config.yaml
n_experts: 16
d_expert: 96
activation: "swiglu"
moe_layers: [0, 1, 2, 3, 4, 5, 6, 7, 8, 9, 10, 11, 12, 13]
router_score: "softmax"
balance_bias: false
router_z_loss: 0.001
tie_embeddings: false
optimizer: "ademamix"
lr: 0.000503
seq_len: 512
steps: 5158
Below are experts of layer 8 (counted from 0) of a mixture-of-experts language model. Rows are named gate (a neuron's input weights, with its number), up (a neuron's input weights, with its number) and show model dimensions 192-255. Each number is 128 + 32 x the weight over its row's rms, rounded and kept within 0 to 255. Numbers have three digits each.
Before each expert's rows: "mostly gets" lists some tokens that are sent to it at least half of the time. This comes from a sample of Wikipedia text that the model never trained on.

# expert 13
mostly gets: "°N ", " | FW", " | $", " | MF", " | DF", "°S "
gate0:120123130129110140113153097147120122134159134122131130113081134132165082132133086158138176090153128192115151122139085152102091199133120154099111140115053192133105144123121122078092178093173164
up0:152144091099096070072103135128135147123151181140118121110130122097200174112132147165108112109128131159151163092151125141135073152084171117109119087147095190110170174101119119124135107101137136
gate1:143172140123129143143131068147084110092138170168143094105111100094148139162083100168087137082117098153150212155143076139106055063190164097166145144143153173080148129089088153138211098075144090
up1:182142082148065138142167166122245174111127145138085141143165117160087181121143107077154097124128057126130075157133172190127131119159094078175144183103077153109175087136104130162194117165153112
gate2:157137169114154136142105106198140144168112105153144093144166151136093094184104162135093110028098089138151154143173096105187133169152141150118101152120104176125122124097066162103114127108147142
up2:145154109159131138145126084130101140156146139096132056073161122141098102043120120155091093120060126138107100149160095121122090147121148121156096130177132117145161169134128111131158167094177098
gate3:086188094143092146145116082092035141096145129180091111124142166126090122110158112137143150173123084116098137096140119111167086158161149155098170142171164119103131126134210149179150118134140129
up3:138104084142132119152174153165084148142110126179136186095082077099129128224127151117156127159143125145092168119119132134149081143126139169089134098051138132141096157198107133148058134124069075
gate4:192132164112093133103106130137127085143100076074104090104164153151114058126128098175116172120121158102155085139141180113110153149187122163130112097098069136135120116173151185140123153119158090
up4:142114122160155153187172158120131155107204185104152182110117145088169175095156111117148113127122147089053131154114112102072078133139169119149125166119147148146095137174163093193144073110107158
gate5:194118141149064153091123179126210123080135127158137094129155142158164097176109113194135127204120090146066122168126129119113118087152106117132119157095104145090132110140153135048137166138136073
up5:095147154065244092127159137096106079096116129123160110194112118164136114089136149098149071106127181112155161087103119155129149126091142133198100105226100124143110146096067122158160098095109124
gate6:134080167165129139116147159107125067112151113121125148153117129117145104143111085108115163111089167072113095170102154148101069159117108152147136127102066143130125141108165088132093095136133187
up6:064083148157180112102161128133094112099199131100156200128073132132129147129158121139114166075158144117129149135145107056111110124088093155148120132134080111143127197092136129138112062149177145
gate7:123124156126178130152110113135125178109123140107141144135108169158084065090142216120041152194114076120155137092159127136176082116024118128146138125107128147135117156118111110093121162120108106
up7:110159173088146153154173101146120173065104141087161051141113138184107121086077144231090106125051132134103154163150118138106121174187189168118147166114169109176175091153115116133109159128122075
gate8:056072109133184120098072117173116097104161122128160061121173109104137110170123145131123124126100160097181142120098144134131174086133070105102170125134176096068116159133102149128165107114150146
up8:153089125147120070140136115111094115123128055160153207068113074114194136192083243123144170110165134111111104109154074129155038092131060098169155083130163140113157124089140122127141137163114141
gate9:140139112094093144129114163107121178163107086186110146166185135110114097155094183137089126113146072106115085080106162105144084091174124100175133127129098197051136141151120103132120144124101115
up9:127104223115156129153140144140052123084168187142181110134140124138114137135104102136083172145122173159109106168101094112123144124082093192153113150126206084164120155098101138146195159137121110
gate10:165168110123097129106140140117127151149193148124137050106118125153164150150170095149098063135201117146164110079121167125165087138103111082129158059084142146115118105159126074148152130110142099
up10:131141099129112145085121121080079113117192114145159175089150100096093198147102170156086128155130101125138163122119125148140211115115105131096077130119119135089134175151124122119137126095126118
gate11:128125122118164104141118157132107144056100105144111147105090126137106124122137126128140126139153077113143217107120165155163092095100148089027127087120107103149109160055123061168108131175112103
up11:166086132106164109165155194066166126059116137067090120171102141145143070072124158101124090161091120079161131106115170150168144095088144123076137101170113108164106080140099079167137166199068169
gate12:116138123159155147138153146097092125079118130142133097145109163143148140158113181090140157163100177176137136144119113143146144132144169135099103145112120095064090169121208138090159117168128149
up12:061158106125123188160114128102157130150109123149079093121156136102161143167136147096164201131110128144142152136139091128129148141161190119092094161047138109122124134106172158108106127110148104
gate13:106154137140134131075130111137119051068136073148161118091117134101115123150119147127096125080097137117133072136143117169147142110167135125161138170119147154141111119190183139154104137097125141
up13:091117133165089167112174123165150129176143114118110214135146218170104109046168129161166108147157119127096104119145146129069108171150120153108117209161075070147110128150145116110139081074086134
gate14:141134146117225113069117151100172120134108144170178150129215172155117116176122088086155108196115166168137105130086141090070156189077129133122112100159142105123197136173160116093173120152086140
up14:201121150046117128140126076148109117137146160085112128179168160165146159181089075109122138128132153127134079123088158139108103126154156161182118065176148113096179206159116113146176101144113110
gate15:187114180089108143067157097165141038078147135178131100131127130119091181128133148151083147169157127149092167101130115207049169145116087052163127129140126186099132137160065102124143132073156143
up15:094111077133152142080159076174151139133117136107094078139109118133110164157123176100127140139233031140165138088097143072059128146157100101154161089149095124071182108143104137092108107141152153

# expert 4
mostly gets: " new", " million", " album", " used", " song", " debut"
gate0:169167127076059128107089072166136142096108117179147153179143168159058051121175149130134136130118142122141174156090152106110132154166071106147124156089191104142178202141086120078177128131141107
up0:130115113133064163111220133080161147127152172078153100113098105111120174128141091116085096120138132161173114162087160121161141090120152152097115075137090144111122113127121127160135148113124093
gate1:166079149100157214120107125131139118182147138171114161080142146100112146167059115100168073142133150134107123178155119134107140173129126165143131152088138125124141148177062141115146160066090124
up1:129123117179109219111129131116105087177151144147172117181137121135125160198101112134184068137122128151129136154112140140116104144151117150139127159084129117142152128097073141139108150170140137
gate2:112133154083172138141141156130120110139101156167106096137135128096157110109128101118107150176123146088133106110148096094088114133081147124160125126152190182101143176101139119150134060114149180
up2:157179181089146157130101090135108110154118123121122112090185150114170139146113136161105137200102067105155153114126143088080101110113157131132077059133162154133149158205141163107080099116127104
gate3:127067166111103112172144142124140146135126099168113171125098104110109140073128139083145115121130107022184139141138136090157088102153103134173158119102158159113148120152097084118112139139135128
up3:083172141109102102101183134122074146134127177137143084121101145153120102178107084094136142145082100132131071110145112135114088109129105111075083151134134185140160169081176142094150096089117133
gate4:128157160114124153122198150043153148112135159117146120057122144130102144104119024139106165059121113169143149121102147120124127109160091121157149102177103098149160132127166145098115160120164142
up4:101113075127128093146099141202110179140123137138115177149087099115111128172196154079107097180128088142102079111115156136155073131124202175146134117109208234160129119135106125149105104127155108
gate5:171105164126107065170198168153100129107146144168081164102153129073171160096039118108131180126106114101170159122114128099063105135124088138125096127180117123156101143133119137152078118087150085
up5:115148135117104110102134128096119147144154159135094091142131076114152097124087101120176114137147179137107122127119105146162106133148098099157062114146164117159164114079062096084183184153165166
gate6:118139138087106134194169104199171179105125085113124147112124152146138133082110113152149149150145085126156116108103111148179167136135117126102192137070202074165124167103164128137143106151133091
up6:151127149155157170119091170091109106152123108170197092094156216109098135132118089135102094167108125103156138120064137152136105123127215106143106033111073103106115104144108130113065108112143129
gate7:130054164156079155134153127142132152148055056102155103103130126086126122145084037177165180159109135105188163129062111105127184108109130164149129161116167076095149143188152132101148144109139110
up7:120165158089120160158176151109128120139143184163102063172101121118133118076155121103151103119084164177082054080192169096186136149118106129148106127090060096135064130072120204108144148130130134
gate8:177119205109143112117148196115081132083095135100161100127085129102152172141057147121155152057090089100134137094111122141140114050163106079124175120124088093103086152173093154099116144069132112
up8:162112114106120132171192128075188115147151102181127156097175143107091141085164056122106117129154109182162134156079144105154101195062183093114138086076112119101122185107234175124168088193143127
gate9:089077134116097126108134141076129134155089126105102181178108137103184122147133139113151146072091099071106122164122150141098128090161093075207164108176082189080097096143116117146145181146127122
up9:085176145149171150135142162173122154101106132165205157070137107142086148115124137111137050127104155196093178122188071136160178133069131219104144147151148123198156167144141108087115106202159150
gate10:100095085094188125102130109153169164142152169136108123082064089044177121122123097151149057111132123109115094184117141091156143153160131132154172134132146119135124176122127115150077195147091086
up10:121120132095142148108149124158123126148104136079117085143129149159093104095118118124103176128152142117044137160127155111123139118093088127171119139095105126151119121142090080107119152129164114
gate11:146121125127120083173125097143137114132066112113182120120093096088108121173127106172125180104113142158160139148102148150121135163119131134159172088129103076112098164125149090079085091131119124
up11:109085156117100182118149175082085174077091204143099082113114126141122090113182148115105138155159107121168113184101148082108169105134118129114114100139158132088123158124115125112183138139180204
gate12:147086118104155103152223093199180105141136132178127143117110047143194033150123169118100088070119179095094138110147126194112120149115055159168126123152108151169166123104143151120177125117104149
up12:109154073119164101103155114145139153073164165138127140157116061174127121117186143091127132159125138172078118139127182171134140183090096054117193089085102118126134137117119102148151191131156120
gate13:111093172100103130099162104143146168134118117132141099150126066165076101162151117169100117152157157138145152196147126149188199149109069169100168096100096144126115134168104127126153105044088131
up13:085061102118141129165097152083108110110168125135110112126096190089199206160129113093138139115102144100133068090096206167082106112144134181130132136110112100064138130158166131067106139128131099
gate14:085117135091090144160175128092112119100155113113142090140175087124121137114182134132119141184125159143123105131133255161188062119183125142172168093172130136131123132107159127111159076179112145
up14:119097152131097190126154126077145098148155137115089143140153175144134187112160113163101090103136091098157109203141163118082080150193095111140175120128110121238161157119131117074140139132170084
gate15:035113135139113104134164167113120082140107113154101116102123138114152090089142118128109107140159162149196158123110134105110184140125132148093128148102111092163096109116177169143132116162139092
up15:148128132120134090124116168120142154145113152145154164132103176111110114078064091102110126136105046157123116082131159118125058097129085142167159137158118080088199134178162155203091091134097138

# expert 11
mostly gets: " Sam", "uk", "aj", "á", "j", " Kar"
gate0:137078103114187126090157139066177065136121173101142153154089148126140140164104163105115155083107145130124091112122133072121131038065127173137101208106134129136114150133153130118127109134104161
up0:096144127124101141157167123091109127130127135131098127156098152162086134073131141190139121119090081133138104132108128184139117136131142151101144123130138063116105070131141046164138163133116170
gate1:121112097123130085169153108113141128121066096057150081134087117108149123198139196155141146148154137097117127148104101114105119089169107109119146074143071125056125111118146119108116108079170141
up1:101140093111169115170146158101181086129147121147117133160089147145103117106181121138140136050071111109138151082175105088178060132145138101134123164129171119161075101167152126128109147123167141
gate2:145173156156065050152115116185108164168168185115146160182150123073037112129134110169112143161159108157054141143148113132171092082122171103129146185085121125135115154096101076143125157137145118
up2:119102182039143133129125102097113080090096100153092150127154139154147126115083084128126120111141140130123128120114111158098114116069127077076135140161120181142136143155126132196102096062069164
gate3:082114114124158132074136133128155139122105100077155160118122134116158098136122143119135105157050102106096113106152102186070159141130056104081123150146113102136114126177115178026129120102142169
up3:092114034090109149139167115153104131127171129108196163136169081119127118137142193132161164127103097096153134109126166150131161120106168117175068065141091112089103157093107124143117107142130106
gate4:120149117133103185119164136104137092099127118127137096088128155077119143193103156158130111154054183128117077131150172127138077152161117110137085150130111118142092146150104083125137127183170104
up4:164172135123091074125159153092108131147100140090082151185100081147109137137107131142128165121153112106109151109114040101169157080104166162129169114138130096092125163111131140136139125083052170
gate5:152135157121099192174146121106198155144127152155108143145111130100109147169188101121089142197075138105135171134111099173125107123128111073118117179083111174092131168122126116154148164157099085
up5:135171126098206163135111091118145079104240104113185141136150143115151146146122154120152144105145099186040078131142132110123134141121159127151130147154093137118124145093193199151120114117187114
gate6:189135088158125064120077133126101187147094114096113142161180144124120168162109133143127112097186166134116132117128131140082103099110156092137142115181149090102179122146129138144086135133095179
up6:183104131053172161073127118104149112092147194144106101129096107194148142100102132121180158191107080165090156132151055111140149135170173128162194132138131113079133156104125156160150166125145134
gate7:060136122135147203158109084165152101083147108122151150108110116176120129093141143210128130140123144156115156178167156149152143130161128147133069130196071147131107121111136118065129120116110138
up7:156155094151110162144145171131133120128129122075140119129129143118159178115112116153158124126129123143193165124088147095140143161151155010124134102102136120156112118161108085066095144136122157
gate8:169145134192135122156103150075158105103088152198126137095191070146165090084119139171121149131145101094104085100128124152124108138107128116107126108089064140139091071113150107108152150075182104
up8:112140221092073090141101129149117130124137119119124174158104126096146127133067123138117159175160080158126136163103100116131132135123183133128155119128154124115180130159114122193074162114133059
gate9:148105081171126136162147187144114154121114150104086153097051118114115177071129160166179192108147199103138137119128188123133147126176135088184169108082124115115147127198114109106100124152105203
up9:138067136150129178152088169135154135101164080076126138100109153070149153100141130163141155100136116150134165135100126099116110100112115127109158131137174165103140132237125159095100088130073151
gate10:123153142172127136147127150146146168151102151122146168171156150127130153156083112115148124102135062131115154097145135132113126198079090100145164071084096113141133160126155076081103109100123157
up10:145130113148164127112068116141154130147129147115140139105118086121144188127157093120099160148068156071101201103125141095149121138165121159095168174189148118127125148120142167153094149106121131
gate11:150095198172126112065114174109116123111132110140101074146136141130118142121095197108090098167120083121150138131104087159132098143171107191154131126095117094111064121167133118143132100129118126
up11:175093110176168126166142206184118122110084109147084198111188113121138187149119188142081106132172105108154184082158099101084150114124135030134137143089117114089121103117132082083077172130161131
gate12:121108108129162091175058116072081110141101116154111177178173133094137097075119097119082134098170129182082124134118092169141076121115113062102100090115130193132146117164099130097160138150125082
up12:141197117079050146167162065157191105133126120153093130102136111143180138137149142117118137130169134103115094109136151104142163078134177108155224105126110085110142138082126118144085132120107133
gate13:106101171166143168078180141067131058108127135105146114166110146136126138148146109166137155126126099129149070124102155137139191143120145170080093204153089090132133147054123069104104130147140134
up13:112104116146083115184148111161143136153146138124151127098131106161055122159126118103158135147111087135153098153139167117157172141091119157137147156057152076145124143092128091131117119123159105
gate14:117079134090089077125163099156069193170141136160114176104140168085130138162145145124044147088167147163105149131142144128029093146127133135095132105088168141146063116150087083169164184105059137
up14:152181138168155139096098126120122091147074124117137111151096094164146100084123141135199115118100184114146151120147075091200193123153109190152080102134089092126157103110136146099095162160161117
gate15:109123132141179111135158114083088053128142071144115144071190112144181088151167140114121187168121066123067147059145093118117156090092130076103104085123135089120091110142165123102082076185166122
up15:132131143122138132108153087173169152115156158113160094153142068147139131054098124096136110100152162152163110132146129108160172146110084139097095135121090130124166109091104158098093157084082159

# expert 7
mostly gets: ") and", "ing and", "s and", "es and", " / ", "ers and"
gate0:116169156140042117176139084084120095102143201062136112126139137139102173076166123102108127198086168202093120150084115102174123104098121134158112130141122045152140168106109122122172105126184103
up0:159092146181176134117188150169109118081170141133099092091139137145125175155137118143121090189169096108090151112170121167123107144130111072047090132094157165098120144128158135114129194089096139
gate1:148169179114122108141097184164138193114112150122094144156152104148126120143040126136157171137131150106036070135169102132108141130085125120100161140102102131085143145136190121138141129105099164
up1:087139134096157150106167120189163129161112056183123103107127111129087136144086133070112127113099150121165072070125173132113143105140131168113114158118107087138166137185160144056230093119084156
gate2:094120083126115124116129146128177108154138092100132130112117109159130129106175118091126090123110090091228092147087203089178129153138169095133131093107092149129080136145154087089176102138110108
up2:193130166120122128114146180187111160127121177140154104166160175134119169152104114162099130157155117234135129145172113126132147069149101124083140143095141130128148110216139156089077161035138133
gate3:166137117131123197157110140114137075140109115093138118125165088170059115088100091115110083107137143113179086182156096153117114144146135133174157130138104118077134127153175147132099107110165111
up3:086106153143143110151133083093172202117129120089091126108097143107146128139125107138141170155116124136108163150143135072146158102090117172095146152053155086136166148145125150114157073107131092
gate4:132051095134101122151141128151111090089123084109118110164107166115162080141148153147083161128155165108173089210157162100163102129066190160144106123125101130112140146121173146104129104248112120
up4:113196163069173110084083099116114130142164130141103100174128115133168148133091166143190098151074142091135135048128109156168194100095114129126111115134122158115121085113096083104129165102115143
gate5:120110150130110139142153133057177126169149141104166092130048137132169111148134161172186104121170140110138140115121135071138182150121191142119097137122132124141140118033067195107115113123161149
up5:190184159149159153106079118156096144065119148110153150153103107158072110062151173134172089181116095165134100142110066158149154096117137136145164118152154104096147160138118074110103124101108130
gate6:098147115106103127097150185039144126141189092047140093132178163117131084166148162193158141143160084153096114158121235144151071100163141129116182114084136155121128202169084076100072089079078134
up6:133141133112126165139143144173128148126093141246136131158160144107119163104107187067122111126061093083169115085097101097087138146127194182118123084098070097048102106130193124110138132117113102
gate7:076131223067155161134087153100144136127069066145184091107129127150109129127164120120137150127143099125132057172162184167127150081098099142126160125214128151148099143114105116155145143135090093
up7:141177146113141142070148103122193177093192155093099107120122032111153121133100097114133150154110172082102098132104129102138153111151132183116104156070142138088118190115126164110186134115189144
gate8:165064141141100102129144197162143137107136135120154161099137107104096120131149095119176149082081111117131141157125177156155103160078173228109128166107196092153125179164182126145113128114077117
up8:114177171080116096168113094179123127112179065089065103121135091112080099141078138111133155105068166136169091142119163076186127189188167122096092116160102135164114114116154134156125060174165089
gate9:111103142094169091085002145144095139148089076233162106149115139069136156150116158115157134106125118080119084114121126102165098086119127124106120114137168166052086099102126102126111161076101082
up9:127111106111173128114054104148145115089083084168153149135130162095141143112141135166110127095140164087183097149157105124155053106137157107135133145130146166141117092103128110147111144119115121
gate10:097107108086142162134166165128149144140109105170153178088085131117111186129065123102174124062176104144127041110128131088113162117148127109128121204142069138136082160126118080117117140125117035
up10:169186092176147132168110135177150117127074079051113123117122088111109166133084153189123104144151147139102116163185113131202189130132095141098107131157115116181087080070140123115167090153121093
gate11:169093166137135105170072149180093077097124144132152093091136093066115140164089134142135132116162147058117114136140110074177121124174091093120089168114154158095097080133122151144180069124131153
up11:167131182093139084126165161188064134083082074103117058150090124105101132056138148143090130092110094101093104143134105188171104121154176108166149125113139133182127164146080102096141157151120120
gate12:123152165154080173106163100129115200116127179172102138151142149164115103087128095127107117126091127096128154128086151120110087124108191109166087081062149109159132129141163133043120076119110095
up12:130126172142186152131090123116098174125149136174148063134088169093123082117150079155163126163124093116165117145167110048075174140221114130148071187101095124131118141119107146082158085126149088
gate13:055091075131110109172153132093141124147167123131118128110126125112155155127094087107143126160120232140094100111117158128150114144089187141147111178104073080155115143128139147178122120207095123
up13:108163174118179164118014095190142165121135105096084105105121116081149092161147120099121083118136145188139118120085099091134089162132125090097133078122136181108074145134097090118155114096111160
gate14:096159141086130124150102107126142110094097092130194134095184148146118138082129118150158105137168178129082213125177075163209091121105148098104154131118126121175181125160165093101141120141100134
up14:202177159019162118162037153080144099145132136103114160114128138146138139111140126079063107190168105089132138165142067055144107117109157161115135130140136101136145129162136132124163088145139091
gate15:114155171148136144155088127101118157087115136091109133122153131097070102110173168151111101094079080113109152202120121164186146082103159150157146159151150091125068173188132141119146112126156145
up15:113129147102137132100135150072141174162140083134128202124101098164114115105127107072123126135143099161099080130068138101063177066088105149154157114155103126140182125189185123128087121115135086

# expert 5
mostly gets: " was", " as a", " were", " is", " is a", "In "
gate0:169054175101104157149181124133115091142074095103141068097092166143094118128093099130119102142140113164154081203150148111096146161179093103103182176137154119161100147161139164184074190099141177
up0:184111179126222102121129132119108081151104139129082143137146118124118070121128157071115177146140159032139159121124065153098160119106171126176166116148175125117114122156093099146093118133122135
gate1:151183119082150150101133125131129075104209141182127144172163175093129194121143161094127102103081100172157150142153155128096122121152092086139144104085132096145167164108078144119137175151129064
up1:159160188062194157141066102094131072109087137109121093114162090145083130144117133174153132217142082152205119123110133086101138060116089111088156123115121125138119105144076115141102089166113159
gate2:107134131154066124112130129151156130148155094101185137124120019160101120091175169152081102075089172145082146103079244187108138149108145126162182107076106148123132154118121128128076105109140149
up2:085103140171127074156098090119132166137142121075063147139112130166102168109152179125181101097165155151117145123110097148114137110123135102128097113107123140157143162147100097128117087100158132
gate3:152103114092119109141164162092114181105098146114158132090129156118081127113113188156142119108086127212050128147161152155144109145150160140084091129189146111100017117120094136068149061136112083
up3:156064130087129039101131122066173145075154163079154072112114162139107085067132116129179122134096106168111155190148194114158099153158115104085141115191120127160075147099092113117136120185129084
gate4:115163224130102167120054125100141128117107125094136123128136130110142128118103113134093159140109090128136125026166114134132189110116216121147127143112153130143127117144059131079122123102133123
up4:114154151118155115129084106054104109176129224114173110151122176152150133128122132120119118217123159161132136114161113095108130116119185080136178121131133156168100158090106102092145123128168068
gate5:146128088115098154088048115096147141134124130111169130119098121129091080131120062133201176136137087171180127125169101134133138169109105106121082097153103113109128121077195123128110171117121139
up5:126112135091109149136168141129116093094121099111114143123099164126149149137118031118136127120147093151109086184177130093129059106117126118096151159133135111146044175138121157108106118081108095
gate6:123145152167206126079128169064081165160119176216054129145192149138101116187135148141146162146161145130110134115121169065140101164127152153099102120111088068133069149122201074113159112110119141
up6:088141091136133101166099165117177123074154168174073147092118132100131147138146162155145150137110104177160170134114071129123119100018130125071173121150132129137119122095130069108152112125113081
gate7:090103137161160131130148157099087169160080134124134210172138111126098100152188158138046138075112147081105169139107131157134116116120054127106112135163146079158134198149122150172133115131124181
up7:150140095161162157141142090097211150152123093097113078103114143116134173071102053132180127159145141079148158106131098060095062172124133116127171148160118170110124119066079081142112119154149164
gate8:122155109101150082150136093154133136073177085117105113070145156130179159144122166089142075133108126116143108188119152137104140151145149091149114129149110139144137068157185108115073013075092120
up8:123120074120116109100060109162140114149090105114062151112085110114175135136188104093182121112114139098133130173112077110096131100132161145092122158141133200077153102143140084122123124172091118
gate9:169098120086070155109162123128117145136108160163129119101167099118193116089119076154114174134069143066085115094195148159116114099168158177161168152086144147135124107103153145166108184093059104
up9:125143142157214113126087130190123117073186108157134122181094136121126143192101160100132074133144137125123138158050154096124163120083052110170084136162078098090128173159062166115204127158169140
gate10:157148187137176108128178123114208141145135123091103158171115122165159074147114044114097147172121132037088132152090151062176104096067139122130194154131143112083115185085136172139151123159105111
up10:141150105109171108136124102119085113093161168193135099078113128124096136151142103124126164189154102154146138047176132158184112155157104110132148109161126089190112132123103090130176180112153079
gate11:126129148117149161126139138092128179138148093162102139097121169098119124119135135120135112104104099128124127156175105042139123161159152112126125146091134132092139110203099158147131116129127121
up11:126118126124120134077141096112104146163140106052093107135123121112115166105182172072176102126096097171107129122162089062080103147151092128140156086105124125120128117145068177084099131097170100
gate12:115162082151114118090095138131117113148109111122186054129100098166114100095135126137121160096119196108082131155167185162133129116105135165110095149140138136168132092145126110105133206084120174
up12:113134119112105133118118131093156121130076209221166103128136196134142126106157096094089176127180140123070127146159104136082116113165119070151163143157125105126137129095117114102121198084135152
gate13:113149140132094083134128108156138114130109047186133167119106137144147120142119121152152084117180164107116145172126172178146107118146090157144168124173143102191158168163104093133092083178136197
up13:170097174116101134167163145145117122163103102118167126127122142179102086101144140116110126118120119090152079118145107088171087117108147077065114131143145165152119088085222149123193102105109079
gate14:142057108117092173129113193097146132131076113153138101145188145097093106118097125129144149123124090123081039130163152107075105171138132128117120145169115115113127055127109149122118163155131133
up14:160103122162110126090126145116152161153084199104069086149127150129116155153125165115108156130128054161075098078143141103107064164168097116147182144133094146119151119106154108151147128113147132
gate15:164125070148153122122174131120143161117157150120087145106115132131112146167173142077139059153133102134097159062117066154089110098088177145173086138124153167131151153098142134149156145180154137
up15:102181090083105122120177127141126163178127161186082141131120160114142149084163088092139103187148128149132116155113157043139128127105194117134093129124113138109129139087166141120136087139172149

# expert 12
mostly gets: " km", " be", " can be", " so", " gr", " available"
gate0:136126121161150245137140189114162193150076130124194111123137126140157130124131090101083151104123125147157117150117095111136106119177140149149134127135085074125087092100082148162108133143121086
up0:148126101086194128127101102133076151167126113144092102125191107078067163110117202172110102168103126078172093173152150172147155104098092104117154085089114091123231084108133128161181112104157122
gate1:195156109123186080108092131117171087101155126170087128056179189124183139188191178126097162144104113126111136095171143117147120129147080165156099172113160136148097133135085091165152089095187125
up1:177138192130120076140122105113159114145106112183138111104096155111149102126138110141078154134086130124016136171118138100128115163193130124113138121204135085139167092109145130154191114141123160
gate2:113067108136145149144125139116134167169093078198064177090177065123121124095120141145070101107149134166107077186088152148094156178169172146163112110119115154112087135162147170154104135185119133
up2:120078106116143098086124194104141110128091136096146106109098091165131050128159149069132111104035186150096123134142193134158137167149121104104100225167125149146150172110163176207165071193088143
gate3:139097149099155166108104122114085114068174098163094096157107132161153119131089173133125124138135082132149139114161089117146101101127118152146168122134094145138124185140144115120114094142103077
up3:144195163170090138130127127111158113133117119157102111125113118140114073145125115170095132133115083105072180112096109112103105120138127089150195169210157088164107167111200146126077091197105037
gate4:100146207143124109162125135171116129181108173132139143153125132166147129084078096125062136196145146126071121100156079112096110115185127154107090152146141094140146121097177092102148156098193155
up4:119112156106147070134157116129173131092072094149202133105076140148091134111189169094171149159193110156104078172088074165164065158149162063154125124147168071113138116104143119080116094175098113
gate5:134156177157176144108098144122121134076126106139086160077143133131094061167167126129089146113113132161146161130157184161162146125160152097098188068186159098048110171099108131120105132128181099
up5:156100168142131152106123085184075106138068155166187139128144120146168102098099151159123142151131136116075142142164148127071127115106123154114091217091154121201113122141103134167159181111113184
gate6:159122127139129136121120117148059117110134163104127150068148121110130134133093140129154132066149042179106114174147079131100141126194135089120104147156100168053158126174126090131167103149140168
up6:086157103099171165134145097171142144169096143184119119063095081156130112155106149146152148171138087169111194097131072139137150157127124137116154097154128160117176108153124103096119133161069151
gate7:185178146120117115115101123151147125113113146116125108165161089124128134122077119129141186091109133148101124183123093166073131104051114153110120154142134129170144114125110101149136146154121163
up7:171186137153169079115127109118189134134115091098111113099205117158129154072088077047149186104105142157151139128105099146143116142150142128092108142180155138147154138148130147163166074132145151
gate8:109033145149105099166180142109125128145082122133125182124107148161170193176145149141091133117109102101140157180088142112176065155153107168094111122077135135111134079122157149083123086189120157
up8:149164136114145118116096142078120092163117124124102128133148175138133113114092109084084161130114084124144139029151116197098149115078057116104142143105145138104166161187081094170128139108146096
gate9:151098161077125136093117194152173165111164146159121123112120143129066148122131152120161116143112120107149147093147147084185163118098165116117117131133125105088132127143101109097050134089081133
up9:105141107166148094172141154127117119147091131185120079086066128146145140166128138159144141150124128146106092129118146134096085147154085180117112156167121141156085130096143119105134165134090083
gate10:153133197125101096153171137093140095125151139136117115097197128156104102170089099118085115192096084130119148133157088191117150110141151144085145074100134133145138159186119125063119198056140139
up10:127105124107101009101128133079166157132081085126181163149148124138120100152170088144110129118098103121166153143119184120102121094063077092106087143165089119159112167124082103176118140188149131
gate11:128123145134112123151114178103124122069150051108170115091143153183139104124101148157143103123097175151117124157107113157187165112114118051145114139067132127158156135064109149138204111113127179
up11:109109176133124097120125161115090109106097127112127101103141130109117150184129137090133096151094109090075153084122129114140179160087232132138095133141155123138097112117081173113077105105141090
gate12:094214095119087106122103163101114088162138136145141143152180112116139129073127120109125138109128093169178101135137064169147114150119123089174104134125157136104137146172111151166117176140222103
up12:163171181110132177147180112146179101082176085053110135140149119112100124076080118108217096086085163123146111096148110116167147107087103070180069175127174085143185095159047173188122108121158161
gate13:190088123128141133124160095151141186123175084071147082123094126127154106134068101123131166199116136148169120105122135197133121180096087136101150099140085104176119142162137107131139081164142041
up13:063121190120096149194133135118094159117178135086082120108055183105107088174147177131182093119099123157103181127122148138187152140125138129077108163147129070137143117142136161124118116154095123
gate14:103118153208173067099124098113156094089136063139144080132114158158161125126144080154072149172177137109200187136161103134119113077108136137186153081160071120163119147108098110093157146126164125
up14:121155139092142109118079091131106171115148081124098145050154130168108094021068124111114194155127105102153091134141184191127153125138090097076133116125134131147137106134100114198193161155128133
gate15:124103118140102126100133155168177135132123128098136095055058090105099124170103108140048111111106158111132089109115092155185117129109100130173161157124143124139169126103107107137137134135073066
up15:082126141107153142141097129110112147164139155146129163152142125125122097104124162157156145098174110109088169118171139171151139088098160191105138071189146161123085152099113090136143172135154139